{
  "num_hidden_layers": 10,
  "hidden_size": 96,
  "n_experts": 8,
  "experts_per_token": 1,
  "d_expert": 128,
  "d_shared_expert": 0,
  "hidden_act": "swiglu",
  "moe_layers": [0, 1, 2, 3, 4, 5, 6, 7, 8, 9],
  "router_score": "sigmoid",
  "normalize_top_k": false,
  "routed_scale": 1.0,
  "balance_loss": 0.00407,
  "balance_bias": false,
  "scale_expert_input": true,
  "init_std_router": 0.0255,
  "lr_router": 0.000568,
  "vocab_size": 11380,
  "norm": "rmsnorm",
  "norm_eps": 1e-06,
  "tie_word_embeddings": "early",
  "optimizer": "muon_variant",
  "learning_rate": 0.00232,
  "beta1": 0.95,
  "max_grad_norm": 2.0,
  "batch_tokens": [16384, 32768, 65536],
  "max_seq_len": 512,
  "train_tokens": 265900000,
  "max_steps": 7957,
  "dataset": "wikipedia_en"
}
Below are experts of layer 7 (counted from 0) of a mixture-of-experts language model. Rows are named router (the router's row for the expert), down (a neuron's output weights, with its number) and show model dimensions 0-95. Each number is 128 + 24 x the weight over its row's rms, rounded and kept within 0 to 255. Numbers have three digits each.
Before each expert's rows: "comes before" lists some tokens at least twice as common just after its tokens as in all text. This comes from a sample of Wikipedia text that the model never trained on. Tokens count by the router's weight.

# expert 5
comes before: ", ", ". ", ".", "'", "ation ", "ing "
router:138112130087124186117141156128149143116109126115127119089133139118149081140135165146149114145096122152083127146111207087132114130157122154131133110149146127107103148154100074112114156097102151138125150127115095149124110095092119095143174108109159132113135089162128135095135135110156119139
down0:087089176118149149172141058152125124117131109132124118152114151102133135160157133131154124119098106171109117107147158063116135165150099154127142117162138126116097106117144139146109104087111133151158137129093116095125089114109099127176116110127177137130118137137143151104141168133133138144
down1:212147137093159164142174135126125112121130145154120157130129100123143083137102131078127123128111086124157084125145134121153097144093102135111092148107148165131087162139111117109102119140153114124128120132118131167112129099123119065131126111164175133136098139128153133104155135125117154115
down2:136110100116140144094131114125100099115140130160118124131122126117089107146143132159137135164132144127131103152143123130123144163124064116162160155114122120126065147110143148122168154146130148138147120153111107121151131187173090134169172106136141116078094124126172144093135185123136116152
down3:165154112112163115138108170112127132114141123093130128141081114113125142163096156131112152121139095110101143104169131101115125178103151135146133152107186141100109111172119126115121120067087127119161134149135099129100123191072146144144108126139113123095106103097143125093124118132123126131
down4:117155098124139118122084127124126138054165138168128126067137117099131117129102119089083140119091103121110124126174110124125102054106147110126146159143147113107102132170102148107114115121133132126144115136166109133117151140117098151161135120160170125147102111142123150118136092127143154094
down5:182147167114115123108164150104128105119116142119151157162151127113157147112133085108130101077135189076111138092132137159149118131134090165125082153136108130084124167126139083109116136117105123126131102123157155130097134145145145130115144081159121156131119121147132130132145136161078129138
down6:114137127154145180134091142103136144159148126141117119144092152151105116160088119120137116117159139125137104126096167130128147137132137142118155170085105156128150118123114173150125140154145163114164122169101133046072098109149119134108158155165139142130114122101153117111137134114131120177
down7:104147119100101150110088139121169155136125120141097073130135140105103138136152135149142128155114099129109152124160157107147152137128118156106213130117122139144123107150135113137103101119098150188118178124140119133094118125153152153097130106131127108101118111172066141110140124082127127111
down8:089111143115141096101103123113189131131126183141143102191126129120103115119177148122141111118154131124123162154114125121120122095151141111093108146131100170138151093205161137124110156140093156140135108154125113134089109137104160130130128090109138101107152109152127127116143168153129126122
down9:175147124185147113199121143089118127129082121168110135142145126145106144146122145098121138119118157148189089109141100114152166109096124122117101137089139115132148103123158135115065113103139154099107120099153166126112159087107115128122123157141115119119124135140122139163138138112107150105
down10:087110148163159120125153107160175087141129123195086125127135080120124112122142132145150155170123116115102098121152153092118158131111119127107129118126138149142128127163119097145137080096156140140119091157131140150136112131139111076140086149128074123144121134144104113115113139169164163139
down11:138110139091085118113173148095150128135115125160169139116143119110144119077077103111109129104149111122151127152144102154111099127143171142123099134140125127127156108120106093150120152149087147156115113136143132131154115154135171110132127137125124127135080116121139181136216116141111104167
down12:156147142146110127136098108110172158133113070108113101104150128161104167101136162120100109141086102156127154145116123149163125111164161120112140112104118144067128109104131131134100111113129130132118174121147087070146077099117109132120129192089133138144111106146107121123121139132143133126
down13:107149101097167135150166124136062151155130142140148088122133088115134162116117127135122121080119108095119108142100147135136117159129095116147119154133133099119136138094124112105157105120113149096153126165155143072134111166170112134098096102121095118103147134137098147164117188118106116149
down14:089140100154173152105122083160183154076112142158087074153140074129127132138102126114123163142125171130119122122148120135151119127148144161122147131146145116121118125138107160111095140121125174131112173135118135082107097124145092121143085127103121112128154091137152095127136153121118122103
down15:151141103139110148145180165125125152094132121117114115175142130101111139135089097169142142135149185123104121129140108182136140151105138171139124078153164129076122146146143148148113174132148124149115103137128126116079156112133117095117124132143166135126092100114158124101118167139161115156
down16:171150110153157102112149142142109094157129132117131122113136151123149103162158191123111128153134110142113095120120132078107120093118180126137100151134099076158129105143151103133150129150149093089081161134151125159128138101095105123132096112128179124130120155088117103105160100133150124131
down17:136107167110127093140077147158097182118143099089131144100134131122123109108178130118110113130146109093111114125143132158109133068139139127110128082085098160100129135156081117155122117099138114112166100120122154132152146139151125144120125135148157068099139107108117123132144121123122083089
down18:153158128160133120112109111163115119140142138117123123120052124105088107197162132115186096113122173127165120094148081099123121174124160116148102148156141121087136132102095127106119127137155112127154112127110136139114144113119128112115140136082150145134139154115133148107080141118157110123
down19:109112150071170111147097142137140187158125097109106096139129168143124160157097104133096115140149143147085130169110177129121118162138100127129071111131100137107130175129129114115121110138127134099138113167147111121116128133121164108115119061139118141138125097133098125151129131114121138177
down20:117151121078118121122211090126117109106103129103164110099145163129115121123143133150107145130135146116105146136134166095161102138112101110105129071151154101138119126150111123093189149129134142146106063140122140148138110108107119176112147113156101118129138134128122134125117154166160117157
down21:170127150130175116138122093098135099117130149129143097142111117100102114118122149160160133132097119145081168140142176110117106138088154129154088141117138114165113083141087125139139124146104098097117119084147151153109140142123126104128153148136085136091116134071155126131124170161165105112
down22:127117126138090138133121124105137145119108103133144116126087104147124107196121107108084115138139149091168096171132153107148114114105140118115144126147102100133135141133148128154131077111120044118122141166147105134128117137084102150112149134121162118149144141135127087161092104140144177160
down23:139093157125152161151089087107120144170170140137099109159109130106128107119063121113136132155157114141161127144134159140131155151080188083147138122128116117103159158107164092109114127106129127147155141129153115135136129132145150147124139086134109152152136094106164084121095119130101107143
down24:170121120088096148085133179096109125152090142140149130113186139165157106101161173121113123114132099114127125081105121133129139137107125098146118149113135109154128113118143133117169117131163106159188092129113128098102108124121136140141109117124131161125191141081115153106115142133103139147
down25:090128124126160138139143141113155101105151131160165106138103086123131152121098122127088149134152099116110114146089135135102160134108168154123156102134157091111107170097117156154128147182148147117136100089159143120106140113107121147094090154136108113134108130155179122154152165113141176101
down26:140157172089153156118082188126114151142134119143117098124148108107157091154115132173153087134103124111111158138102062163160129102093119106147124118101140135103119083117084118112134096124098143106121145135147141173123133123130114128109131100130182158137171138104118144130121137116133125120
down27:104105160069122108162140138134112143091119154148112175120115104138128134104138097103105137130097149133128132104080156139144125105124142161123095110161116093156132132097138148110130119151123092109127128116120118120130194181144136097112142132149150136162138157088151165091101132144119068142
down28:136105110112128152120108128158098161159122122136168119138098112134130125093131115084094138101146156159123115137109089130137115118140114164117147119125099164087143155065157140112104137114141107093068135113103158091161138171120156119148145116149130082179129161111113153091108138116132149127
down29:143139151122117108104151127091156096119129128108156120120134151135135145132136150113105154091118115156127113138104192156145127127160099120147099162122170092117129135107162124177176201114134160109164097128124168120144131147109104160127082149132116157144127110118124106128136156137170108168
down30:123108123165102168144133055119115139108162116120097157127084170126083097146086120101149106131155153137143146101124174127103105123140110151134122128148115112119161112195117133137160143122155110095149148150117123165075112145118114111121107117131127160101101131133130126141164138163119157128
down31:133081142136136107150132181132121110175157150127126136137119130127131159138141110119141123106133117145085175080127140135157125111112137144160117133121168125081151100137076123120191127105172149106087119120116134171132095128160116094143134132156087129071137139130141087121115114165127143132
down32:130166104109086144173156091105148132154148112109154106093106124140105116179155106123183115157114119139110127140119124127119107122118104138130107138106129110157104137108089128142133090077132088153126138108118106134151105137163112188175103131130093138147164131142100146098140153100126163156

# expert 7
comes before: "\n\n", ".", "–", ",", "0", "s "
router:124126101084102106196118172125111128154104176119124122128119150148149130095118146131183127168125113119082104127143163119136098114126141114091126114075136143129141149121121135124127101135072112106106125172115122168182141120121131108149126150092179125091100113135150128150133121099116123130
down0:133145121142131148130196087105082140137142111128118142126140104147147125113092109142141129071109144122140094109120102133122128068124089124185135117142144100143185119091152118098141111128149128171127154131126111149094150126112141161129133072097124123137123146094157094124144117098104111105
down1:133183098128111144150123159133150120115128182118147129110172187151157117160110177164125137130156155174146108080103130171125144132157116149096123168153118144147116144143115144139114100129127137175107164096144108164121102121128156138118139146119146149116137108112087148141144111105132146094
down2:118096131094120143097123097130097151126127088145107120086099168145153092158165128094150086173088078077149135162149177153099116101139124142118167131166114146088108132142095138131159085128113128120130138132138133103159116104111104147141140135125152153150118151139134163150134116123127145133
down3:117129163147110089110117149153126120106122100202065086125169081111174134153134139139133112088095104139152147175148101080125142167168157158104100169148136131130137093147112136117153129141148149091121157146116132116127129158115133123149131134131128151134125114142119120136116125132123151092
down4:159102123195105131100130097120108122133113130135146116095143125114103133118117154142133108089143143156186107127104228128147119119109118145165124106124128137146147139129148109116123161158130104130134096139113103146136108141094163150083114124120136108134128137108141131102107128104152073179
down5:114155128103138110107078119123124113117159118146152115141120172152108107112085107129095133172107164166158178130119115156132087121160156134165124145141170123127087130116147110166088120101117121125133164161100146133114135105170109096118136097060157137147157133132138100144130118131149109130
down6:147123152142111125106108204143124151146115118096121124127131116153138182134129113180128152122160078136147135090122131152120131163136132107110066168141173129102120138164137112146130168117107171112100129142150165104124144121152132100158110121129125160133132139096102111135092116161166115101
down7:175147138151086151132101096120126142107152095147135126085147149134138113143147145135109109144100143138167138089145154138169098102134104165105151131119076132145160081128138143096131100138146080175167135122110091141085096118147100133105099119144139140153118090137151103092132148138114116117
down8:156118128146100167131090087110109131149142107134110145169117141136140119163114132088108115108107141149147166157159166170143121167108098087113160131170127137134138137161107100125121148144156146149095187164125152102116159151111137105108124108152165083124129126117105155111105102166108122113
down9:100128085133156085125097141127104096159148142097119150166181134159114149123174142087111094138124134143122148126086134126125153160159147175107154132125124143118121114140151176112119148097156137153096114119139127123125166113149138114160077103187127125129116119114132106157112087152112099123
down10:161136136161109083134179109121106118120127136155119098148075130117107117107151143137144138145137122121168118117130071119136147109078103139121130113119107120158157105108111136160101162118098129079131126114152112140121132137056151126101115123133171126110160114164164162136145121070139114151
down11:198122157148113084103160186106111160152122094149102121080114082118128115155124131138151136089094143125112116158165151148145145134124102123134140139112132134142152133127107118134139130102157161150097136154162135156146134109119148129104095071139138150155157154157108104161122156118121142157
down12:146120137115118136122136161129131169150117128110119136118130147136097144156140163173121175139078102129155126135139168146112164081158087141104110115104144094118146101102124125122137151119121126157159104171083174121134142171170163095132111158110156131104144152093157145113105154105134149157
down13:106168145164149122183090153096139141124158125160133092123107143101101118121166113118124119130136116093098134133131163082145172106137166124158127139134111133122096100112116114150088121137129138093138114140112159114123140110127134097087086063147164153101137116143100135102094097101134160142
down14:127105151136164155131146083144118105136099111113125143100124133145128156144117109148129108103089136138111164164125138151126136107160105133148150147137150172115147137151174150130126100127094105099151183118164133144125143117159148083129156112102149171116183151106179109140122186143139154107
down15:092133104147121147125158013128135144116089131130143138161155146143131120150121143113156133147133181116128125133112185094127136146126110127157138120117108153162137095114103115137114139120173127161157156167117125089119143106143138091127141147111093115110123119117098102156128145115132094123
down16:128142096111132136128159159155115113065130108137121114136154096114141148143123151160112081122160116173124127137101124113120119127130109113132140149166137136147118117143144158101128069143094131166130128094082120147082130118182108133153100154114105154165079129106160136175143159140134159136
down17:104099086167136139164122175143146101127105146120151082168099133138112100151121144149147100110113126162139132134100092149092139143072147142112152115153132147092127107131081123110062111144097143152094124111128133121131126154144109134112178128148102138091111126094088118154119137100145120135
down18:160166094099138113131131119151135147118112081125173101132128117139183086124116165126160142130150132110127107151116150104067145150098131147088154119111137144154158141134114082139114136142187178145126118117123154127091130117140162113127169107116105117119139104130100136183096146112106131137
down19:133141138121124158151110176099124120147094076139113151099084139072147092134140096124145159155141109138135137076123141145141115135111143162130056133121114107130110097136164146130106126115119140153081173170181139159103156120142121157153111122131144139099100136129144123146158138127140141109
down20:115167140148153109070150120171129129157112121122111098143177103149135127144128042118124136182126125103144093174092111101136155127174148133130156109136127138136135111133125100164138138098132139152111128163134112140129113141115172149081097096106143128122138111118157129124081113109128121125
down21:111121138127095116126111050151083153131134112074144148096158141104149092145111101130121143113129110133135145099113146102146115176126118113125140144072160133106111116122117140110128140108139101136132111106120150101115118102152077196164128116168116133132127134144168145105121106081127101135
down22:100165138130083113134100151184131174143124095140099141115135178106139149117117119123132135104100070124117120139120138121109098098123141145137151159114117126126074122128114122095138112119110143114153122090184097150114136121149204161116123136123154153110133092111138141111146083164131119126
down23:125111103121109112151098119099164120163120148143150148145105077130082131129118139160108107142140136141170129153111143134120130101154151148104131126146095149133155151114133116144141142160152099115122101202118119188087131109110194140121115133084071133086141123105136129120157124145129130140
down24:103132113081130130100125104141143134133095111119141144148116124131066141116101090099168140131166187122156082125147130106138139169130130175114123161105124111109109166093140143103136147134145136127109111163131136093105091116131083148098106099156150099140164096112111101131156142098131132161
down25:139093134142116135113091131101090117092121097109122132094092132149155144134174144139100181155141143183154148110120124168157113153122158124113105145126082155101135100184166156127078151167146138142141105117119127106129147116089129107140115154117137147184129111096142128130117117127137114108
down26:117165161118106099105148113076146123150126146161164133125067160150106131158116122092127116149148156143145140134111134112121166158121125123148081116120119130141139130129152114133144119094153173140135116142112088121140162133141117083155135091170176170119154144136128174155070130117124145108
down27:109138108138107160099121126130106099115127104117113110091139185119142106138125133142143105121100151101101099126060125064155120176142146113119122157121085144118112136133144180145136134125129096115173109092113127165092142153086121127110155141129159127146114148099144154134126164139076141126
down28:138139098154110100161145088159140129093143169126117135119159149127127093154130116136093115133112066185124109135113128095179110132120139140147143135158118118127126138151173114116120108097080146148126095120105111170149126152116125097149112142111158106158153114107127178152156129097087122164
down29:133129129108157140107176137147155125076136132130114077146130091141111147145104145098109151108126119142131062141140152134116103122143061106123129108112125110097143165129112137113180147101106078153112105158100151088135095116138097122148134148155097123106123156145129137101118158112086108135
down30:134156101135103129110152063150116119078144091125120166111124141079124118106117144155110135073148144134101095137141131141136111082170141164124124149151161164144088128121094121125151112144119114095106116139111158159121161126101157142111125113121154121095128106133075136109145101152142132176
down31:141135115165161127183118166084128123128125145136110169122170089120094119111105156110116111126139124159126108141130144141126126110080092123100137116084125148144174107141165131127169140158137086093151127154170177126143162116142167146132116083099115163138155109104140122113137152129121112107
down32:076142163132138100156127199117107124093114119148148113118155122112129146121089163133146118181150134135147108152128082145124173122112087134116120139104135113140140109118166123151094157116132139089117137152102131095152148110175102121122136122107081147143155128159128128113181099133123088117

# expert 1
comes before: "- ", ": ", "\n", "= ", "/ ", "by"
router:168110126118118150143129126171181127162108096148123109109139104122161138101125142090161119136152107140156105187124179141124151137131123108106126116160145146082137138122124128077159089131143113140137153114153127150169124138105071121134137137120189110086102130109091126151091122136148113126
down0:127134154134143158142137096159161136103160160158115102083134099168094081106147072120134143098127113109175126144130127078113115161125137113151151086162148127146113108114126158138150089131089129149147167140132134171143166150095148126106121134102121121108139113152107109114132117100134130176
down1:155145122135130093100124136144140109181122137145131066137155123123094114135158191102166136129130130098153136140097119110136116141113117138114123158116108128126126164111168117111127123134126125171108140101161166140122148116104156086097170071115093071091122132121162108133140150119109095106
down2:133127121117126106112138112132163109151097103111125139125167131077148145096139119110165111172166124138159127130140142144113105155098131112159123137095163106124137106113150104107134115103089119143163141155127151077104165109106054149114165127099141134115097105120142102152111106189153131108
down3:126073101081095157138105126165105132091089115116140119100158174106122111101128124127126110171120147182123139119098095127163124114121108116133103124119116116110146145138115123128109095134133114097111145128184121148149163118107118126156160149121094063174145097120120097157140115115117108098
down4:136115091132185138165118108159080101101141172103129081138149132132101115116155156170120142115138150125129130107094125143141143095126123158137132175165113153126095087109137096164125135155137158118090157122134073088146102165145102109154153111140114107134158117091141116107127145135132135127
down5:120137112146136108137144120154142103140085109157134076116116117164091139123132127160118159110166150147127096184130160118126119112116162098127106080122085119151153141162112109104189178139132111130103137125150104115147116117145132148080135125126162127119089068121135101144108143140159125101
down6:113164154157103189168109117125138140121131146120178126149155154160057106122113087133102076130100123142149131105120170095153129112106119142103118114127120139108128093121134147121094120120090114093109111131143161121145145184065095133137124154131139145124150153138110146121124111111132135144
down7:159123127130084147121105150095121176117138094099106133121138148108119140119132170135131142098111131133113111166096142113146110125110187109122107117131118121077098105106055134144079114159094132154141108137128142127141171149151163160107148119101102126108165163147116157136151118161143120099
down8:092104164107079167129094112152175147144125101148155141146128154113142106139144175097122181105165118134097120102145167108090161093121108102111117117155105137137144157152119115122116146137121105175123146114100166113110150124071091138113172135112144094128140137134135146097123107123146127131
down9:088128156108154124165148154123120138110127118126140101109131126105135152137084140104138135117121142123127185136107143127122124135121111123125127133114114139132070107156126151108120111148171118122133162099120136138148107129117142139114108101144014164145103182105115173120113158101161114101
down10:131124132141136111145101147157151143165127133100093140148119122153110126102152112129107114119116122146158116134114104138091156144122138102124104095135109148146192127149157177105176130125129056121127100174106132091156148127113121126165112136119112105116163140137104132115122204093134085123
down11:083130128146147128136108112164096122097110099156092108126107121133133180127159149146115122125121127139133106124125138132118127116130102192126121134085090123124128150126088152130129084109139177123133135136136162130093159127171122154175132119111146148097141102166171113162114185135169108090
down12:112119101075122107105136138076105107145160147155131139104124135129124127170111133111097149151137157142074120130098135111175148120128144089093085127139088095136131146144136139127116143087154113138142115159162121142137150122156128118149123146142146183126082160125086123069135130134122093164
down13:134124140133135152092158147154141150128143126098124137151128147172138137188085100102124103098106135164138129143078179131097137098153139145102114148142154151078148096154098147138073135125113125111137092129149167118131086100115106151137160152145178143134111148131150128102111134157133143120
down14:112113126103079132165206119172132118145113165148096116099118149161095120131096135155085106127134137124103120110132093126103124129126148168127133100118193104121145111138146162130129139150117111111106163113092143106134127092153093142138173141111152162103155095125144144151148097129120129114
down15:140140140137094104134147180144131110153126128104142077131132126164133114168152133128114115125106128146107085150132135089130103121145089122115113123143103144148108142131161099126160111135114169075118154184148152149116105139130182176151115121143054129115138099145113121112126082114106108122
down16:121152091123148069136145088111110154103153111146131176093143138169102145136155125119095117143112166132149111069111141128106150100151173138098123132135110146079137140126168138160182131136129150112109092180137139133114111110146123163117093118142140119117143104113145123132109104157136119169
down17:204139106191148122100166164107110179114127141118097122154141144111165153104123131133132167126118136126159135136106127096154138128110080132141093094114093123125137143120142147166140119115153125172091146154124100123127092113128140154137123150155121147092130129126135148133128108069123173140
down18:151153110145075137115156133166125156088138122138120142133147145171143154113130163074139128153141154173136094096136105114143182141115143104155097156131161148158130137099181141125134096156119131160093139075115100099126157124150123123100142116131101139129147145119145111104124133109081133092
down19:094089083133167109109087104125159125124122130115135182161118147127132137118104165095106120102116163130119097144124099149134132142112140124147151087175115130161095110135102116105147112090095132157139178150081135162095128127158115123101124118121119133144187131127103101164106146137155101125
down20:167130110112141156096150115158128139168158175155083144137147147145069149139169107114137141141135124124126146139123086185143109092118117167144096173092153115192171161134101152129106131105125148098137137140131129145125105122127123165127127145129128130141131158146139112167157119129160107141
down21:151153122156107117154085141098136122068135127107141175136180162118112154186111103131148138125098165087103106128097166128095137098125111098145110122118096135117094133120130126145108131127149148113161111143128113096096139067118154131089151149102090137108127131126107124133119174113145115115
down22:115118121145119110125120105125102063133136161100119160141117127152129110159176091134141121148139091104137124071132166109122124121071106155089147150108104110104118109114161103116095107118139132125086129139183133090136119121124186121192115123112147124126139113178127118148120143140121123113
down23:139132136109123108131112128204145091141133133131118220095132127127114132126110130133152152130123137155110129112121075132099130141161118112131135123146094083153144101118133138090130128165105136162167110129184111148116111136099137144148137135133180111117180109162097130106122133133136164140
down24:136113136103139125126131140183098116153132129102124112097109150111132084062154100104137122153092117150120141168130145134134138120095100102196133126111153137084116136180153078111130130134116083137122095122134128128149138116092115142169119129118060123166118123131120118127158113148119119105
down25:144146112126124129133152105126123129172119085144100170154122113128151163100141092120159138153127133092129128158100114113112160095114107173125101153123120141125149081105115131151140123106116107149117141175107123129063118119111108137124114076170084141121155084110115111105190129119152153118
down26:109107140150131157095146132133153101141160146093147132106132131134176083154123138104083158119068112166145113135153136143123119083132178140143111128137141138163126156174144105115097079138139110158131153141106165134088156114086142080142113133136133148117119161130133118099097132154142153111
down27:132160130137187096126098139108062164167106106145162138138151133143125111149101145160149095114164139131098134113114105152135161144160173127146118100122153105156173100156145124117114137114158157156083128121116143114123151106104098111136123140064159145144120152147123115163114129144119113135
down28:104118086170115175145111129132113106137108087111142156123133153092138129146109135140113094145095126175099152119137121140135109087126156118122149091112144164103139116142149136120114124151109137118136103173167142124155137106153115142147082111117062173138145095127104155137202134122135114134
down29:119131120150131117107072128145132149118162132120124150128126114054102146117132122168118131135121151136150132156115126164115121122120122087169164097172136112139154091115113154130111163104072134161141110159126139133148108082104124136101126119111100113084141107118117147114081196119144152116
down30:137135125123189157153113159144158154147125143108179122138131109108108107128113145192113138100103141152157121084151095130188125164166115126136122151093110170130120125146138115119115147109118083109090114181143171109115132124135099144153131101137096152108102141092141150139137131136143120141
down31:096096155152123118134124106114145122137164123114121118100173142117106118157138145173117139115147122106167055106153136141125146111103111141095140157147077143137109108134118165097146135154123107142111132076144146138129122126169108127157151154142139134149096148136121156100119066166097177143
down32:116152100111148155136146092143144139158164113125112119139145106093132146182176129121095136098137126121149108173093106166123103107120116117098120127133099088150117156161117098152140122140121124110139101113100133092118137151144060087150109135115180147113092132130097107162133146159120158097

# expert 0
comes before: "| ", " ", "|", "0 ", "1 ", "— "
router:146122121076086131158115145157131126132101088142094121112141132119157112150136150108178140137146113138133097137114159121106147110125108125113106121143106136132123164089109143089118140132144120122118093123152132115134090113104131103139122222168168137101134160115138153121155162175133161174
down0:126083136120094134098164128159113144157164134151089128105113163136140102126102148160105121119115069128141092113158131136129119108146134127128150111151160160126152072135105148147058127160147128151102111108116141137174115129130147163126121133179164145127112099126126161118140072119126132110
down1:114135148137122125105142117134069123128074136125120117127174114103118128109175111120112155118103091114142130117119137107142157139095150123162131139133159176092109076119155140128164147151115136096087124136127122114160154115153093142134163144159104189092126124129120091160099117161090151122
down2:117149106119129159136147108160143101113116100089166167103104097149142125111158128120170109217114167112141108148125105121168156130128117131132116142123114116161115168140139088145131102139151151107114142100126136146109102115145136144147181156102132109134174100145097113141121153087146154143
down3:136112110179140086133115164111106087111107119102145145136143157168075114137098140162087137150102106138136123105135134133161108135149103155149114128113094144168173133169133141126108126127103152125114094136128156105153133144123137107136098139119119157116070150110111102069091159137167133117
down4:113141128130130113130132133103124140141110133127142067133148124184107177135103123104093139108148122119151141138125087122163103111131153141124103125096147103112147132122160126112125091086143118151110163163133120176134104062107155144181103124101180132093085154121138150105089123140125141127
down5:137162094136118134090132095102147117138090144131118121095102146142131126130122140139136091090088144112148143179113116128184141133159074103122150124097157108136116086097132130146129147146141128118162109093101137118099141128109155118119152158075087115117102110130166124106128104109178099167
down6:115137140148106093113106098124107149125141129174115077080133123108113130130128120134103131138179168103089086088124136110128151126175130144089154155128100163114153167097115134185119139134113089125142129177116124147131119158094146127112128179132127120145130087137119122103124090113111109095
down7:173139133082132118114151139099131082143127163148101121107099110167137146190125104123113162137115133155110143150126168145149091171176124092111130129121121118111171096115101122120123182132136104081119126128142143125152109146094144117109124123148178074110122150153143121131113095105136136131
down8:136116160139091070117094129146113135125168161095143116115125077120116125119123140151142110117115114133102134122131127152131100146146141107104145090115149156139114144135141136129132087124093140148080123145120131158114130091103128093110126154156062098061125097146141136087110154086125087154
down9:111128166093092144101140111120112101133093165154131178183135133117094153102151134128110130115110161145148141115191152125161166156119163125113164128154157128107137113123136102146131138132146125132103118141165103151134121103113163173094075177100141115134114150105136124145100112135146113158
down10:150124091139087114094132155132183155107120170124123097144111117101107106132120135178174126120101120105128143112132118129146158141112131123109167129101138124114127127127142122132103081108137154101171128170126148168126122166096114173115128135106084126105127115130060091113093110116082125127
down11:114117113152114087155121155176152117155119145140054110169143126110125121123136141156141134097137114105128108114096142117149096104112082161095110115165134118120090151153087144150103136112133144126143120126083105171106101085177153114088122112125112121139140107124141119099147157133135079127
down12:136137130125099127129100126163122068130141110083105080156124142136144124150074104103140168109137162097148148145105129111114130143127140161109121149108151137085098100132158135136131150129130133098136119181110162136081168153127118101179122144089114102081141102122135103134116115140095113095
down13:170166116143128133130127153128137153189174146142152068088162151136153106109129111134177113083125117126123107161132104140080132105126115124136115111088122131093151111169165089141168124123152153160117141169137113144129105109104161144124129129127117163143106108106146145082137118123133131101
down14:101129119153136141116096117112152122119135159098083092180116133134123154117135169093175086098100129129159118157157132116168108105145117156138106148114082133136100156147126134159103138136140146120113165128130136158155104098157154134159129121144105105162103138158115147163091123160135096181
down15:104127139125092176113122189100124112125141115125124077102097095124142124164102153117115133106125120100141119147098137155090090132110066135143140150132107094139119152145132122083119116104123151095189147113091140158120143138142088159120139121091163139151144132159117136113138138138092106093
down16:130107118167100150114079140100062136086155153088180121150072112096156112134085121115118098135104146123114133129108121107127092124112147121154147138107140097131121091155098101137135112134131154130111132124107086100112142140189125112156140115106166144121120159109114098149127127144164113129
down17:141152114132120145129079109172098120127098146172128113139135142112130132112152099122149125133162152094140173150087115084108141165066148103121129158106154151152085138101103159144105134164149150152112104155127150118113124137131151125125128122138138148132174162131118159115119181107097171152
down18:066115136140113117164095113118124114113088139157152116136144131121141152133118130168149180111133146131107077118160144100105165154147135118125089085148106118126086100121156109136155126146121090092129157109110139122128127184104142143149131127151104153132174083133148131145118155102078139112
down19:138171151114111145121120130133171116164151144122180111091128172156124136170084138122149130165110165153111174133146102131137105169118145139106074147100105102148112139114146149148121096117151130126165157127146095095153155111069156128147112120091164141124129120121128110110123101135148156118
down20:098140163149115113151092138123098097126120107142128101130162174111116132148109096096165178164106129194118116124120081111114112137147168068098110138139140158132126120130136125125151143134107169108119142127117137122119129155116154134140122107141175132117100112133177080118103147142109086158
down21:064096140115158131108137097114135130099125099100131152107131184163160178155155137140098101145122141134129133160118150136105162140135132124152154155157127149126106171125131140188170137125116105089140129156154103112154101136109183126109118143112118154130098159139167122134127120125157140092
down22:108096136154148127135142108104109127107118121122151122118116144142136089148137157156117146186135080115094126143193142153134089099154129127121157148149109130152121130118087128138093136072121114122171121130145168127130101137109090140148144167128146124121090177119091153140162142093151085107
down23:164113103143130113156133176148107167161155122127111146124159173138177119124083098133115163105126128145122149106157169129180110132125153117142095156077130150153135183141151147133126133121139117105154134129117155159157131111175115132080145122114104111102159124132138128106127148116153154173
down24:199134130153124127083164151159119126103105145115141132125136115103139110094088140134123119175132121161099123125093137129163107109144122157134123130117104110103071149113103151144110106108100084140094170151164117126118139187139148141177114132147119151116129110106144135102130171157099111118
down25:107130147133143115126133130112101119129145089091167164125143095092140112109153132145129128104100112110117192153134136125114120186095130130148119132163137107133120119135125082122100132164124135111078122094129164131178092151113137145144160118098139124121110120105153172151083145081156121178
down26:124123137106163109101154177090138120158138135151163127117126076180119150119118131085115118115115118119128121162145165115091136104199106093119119157126139128099095145146144103150106140146137121123112123141155156121160138110141122130127176094092114105091155128125109077124177104118114149140
down27:107124157129124135135061105130135116123127092149142127139132141143148150143129130073160103113138110140109149129088088137133138099103125104121117158142143113135150099073131137195099086123119136109131165137165125140115134157126159103106154129081133121131083149134086077120126091109097152144
down28:153094101167115103083107136107136147153121141142094154100149130128089144141094110066130154154134093137139111110122201120140110136091118138134086143139122120113162128096140118147117077109117111163154175120120117172093123162096148105134157120117137143105146128086148120109131136119130144140
down29:069094132174087114122111118109078130141141092128112121124112132110133117140129156156126145106121155145121095155128087113187137110089126095121104124125119050131108117141122106114143093122138138116102125147140157132099124108121137108155135170165098154106136140135117090172163116108098140107
down30:133118158090105112104101142123131140150140132144105130110114099133129101159125107088113135169113125102132111143133084121144113105144094154135146116118122171104163139138155121133164141135118164107098108155140130148129163125117093100157101122175057138083131115127107142157107112172091126192
down31:130150117140133150156109133116129105143072108120146123167120125191140130134146138097087092125124122118118156114044139132129124119139111150108149153145102163141143107125136124152064120167096148133097089158150111113076109126125124100140151123135124161165152127099128098113130120153101114103
down32:156158128103151118151092107155086137141127135113126118132158108111109150106154127140148107132099107147154094135149092126143095096099123144152137139100138118149115097153118131098171114096156083067153126157175125109130160152134117113160103133142132140111082111152171088159122134153095169128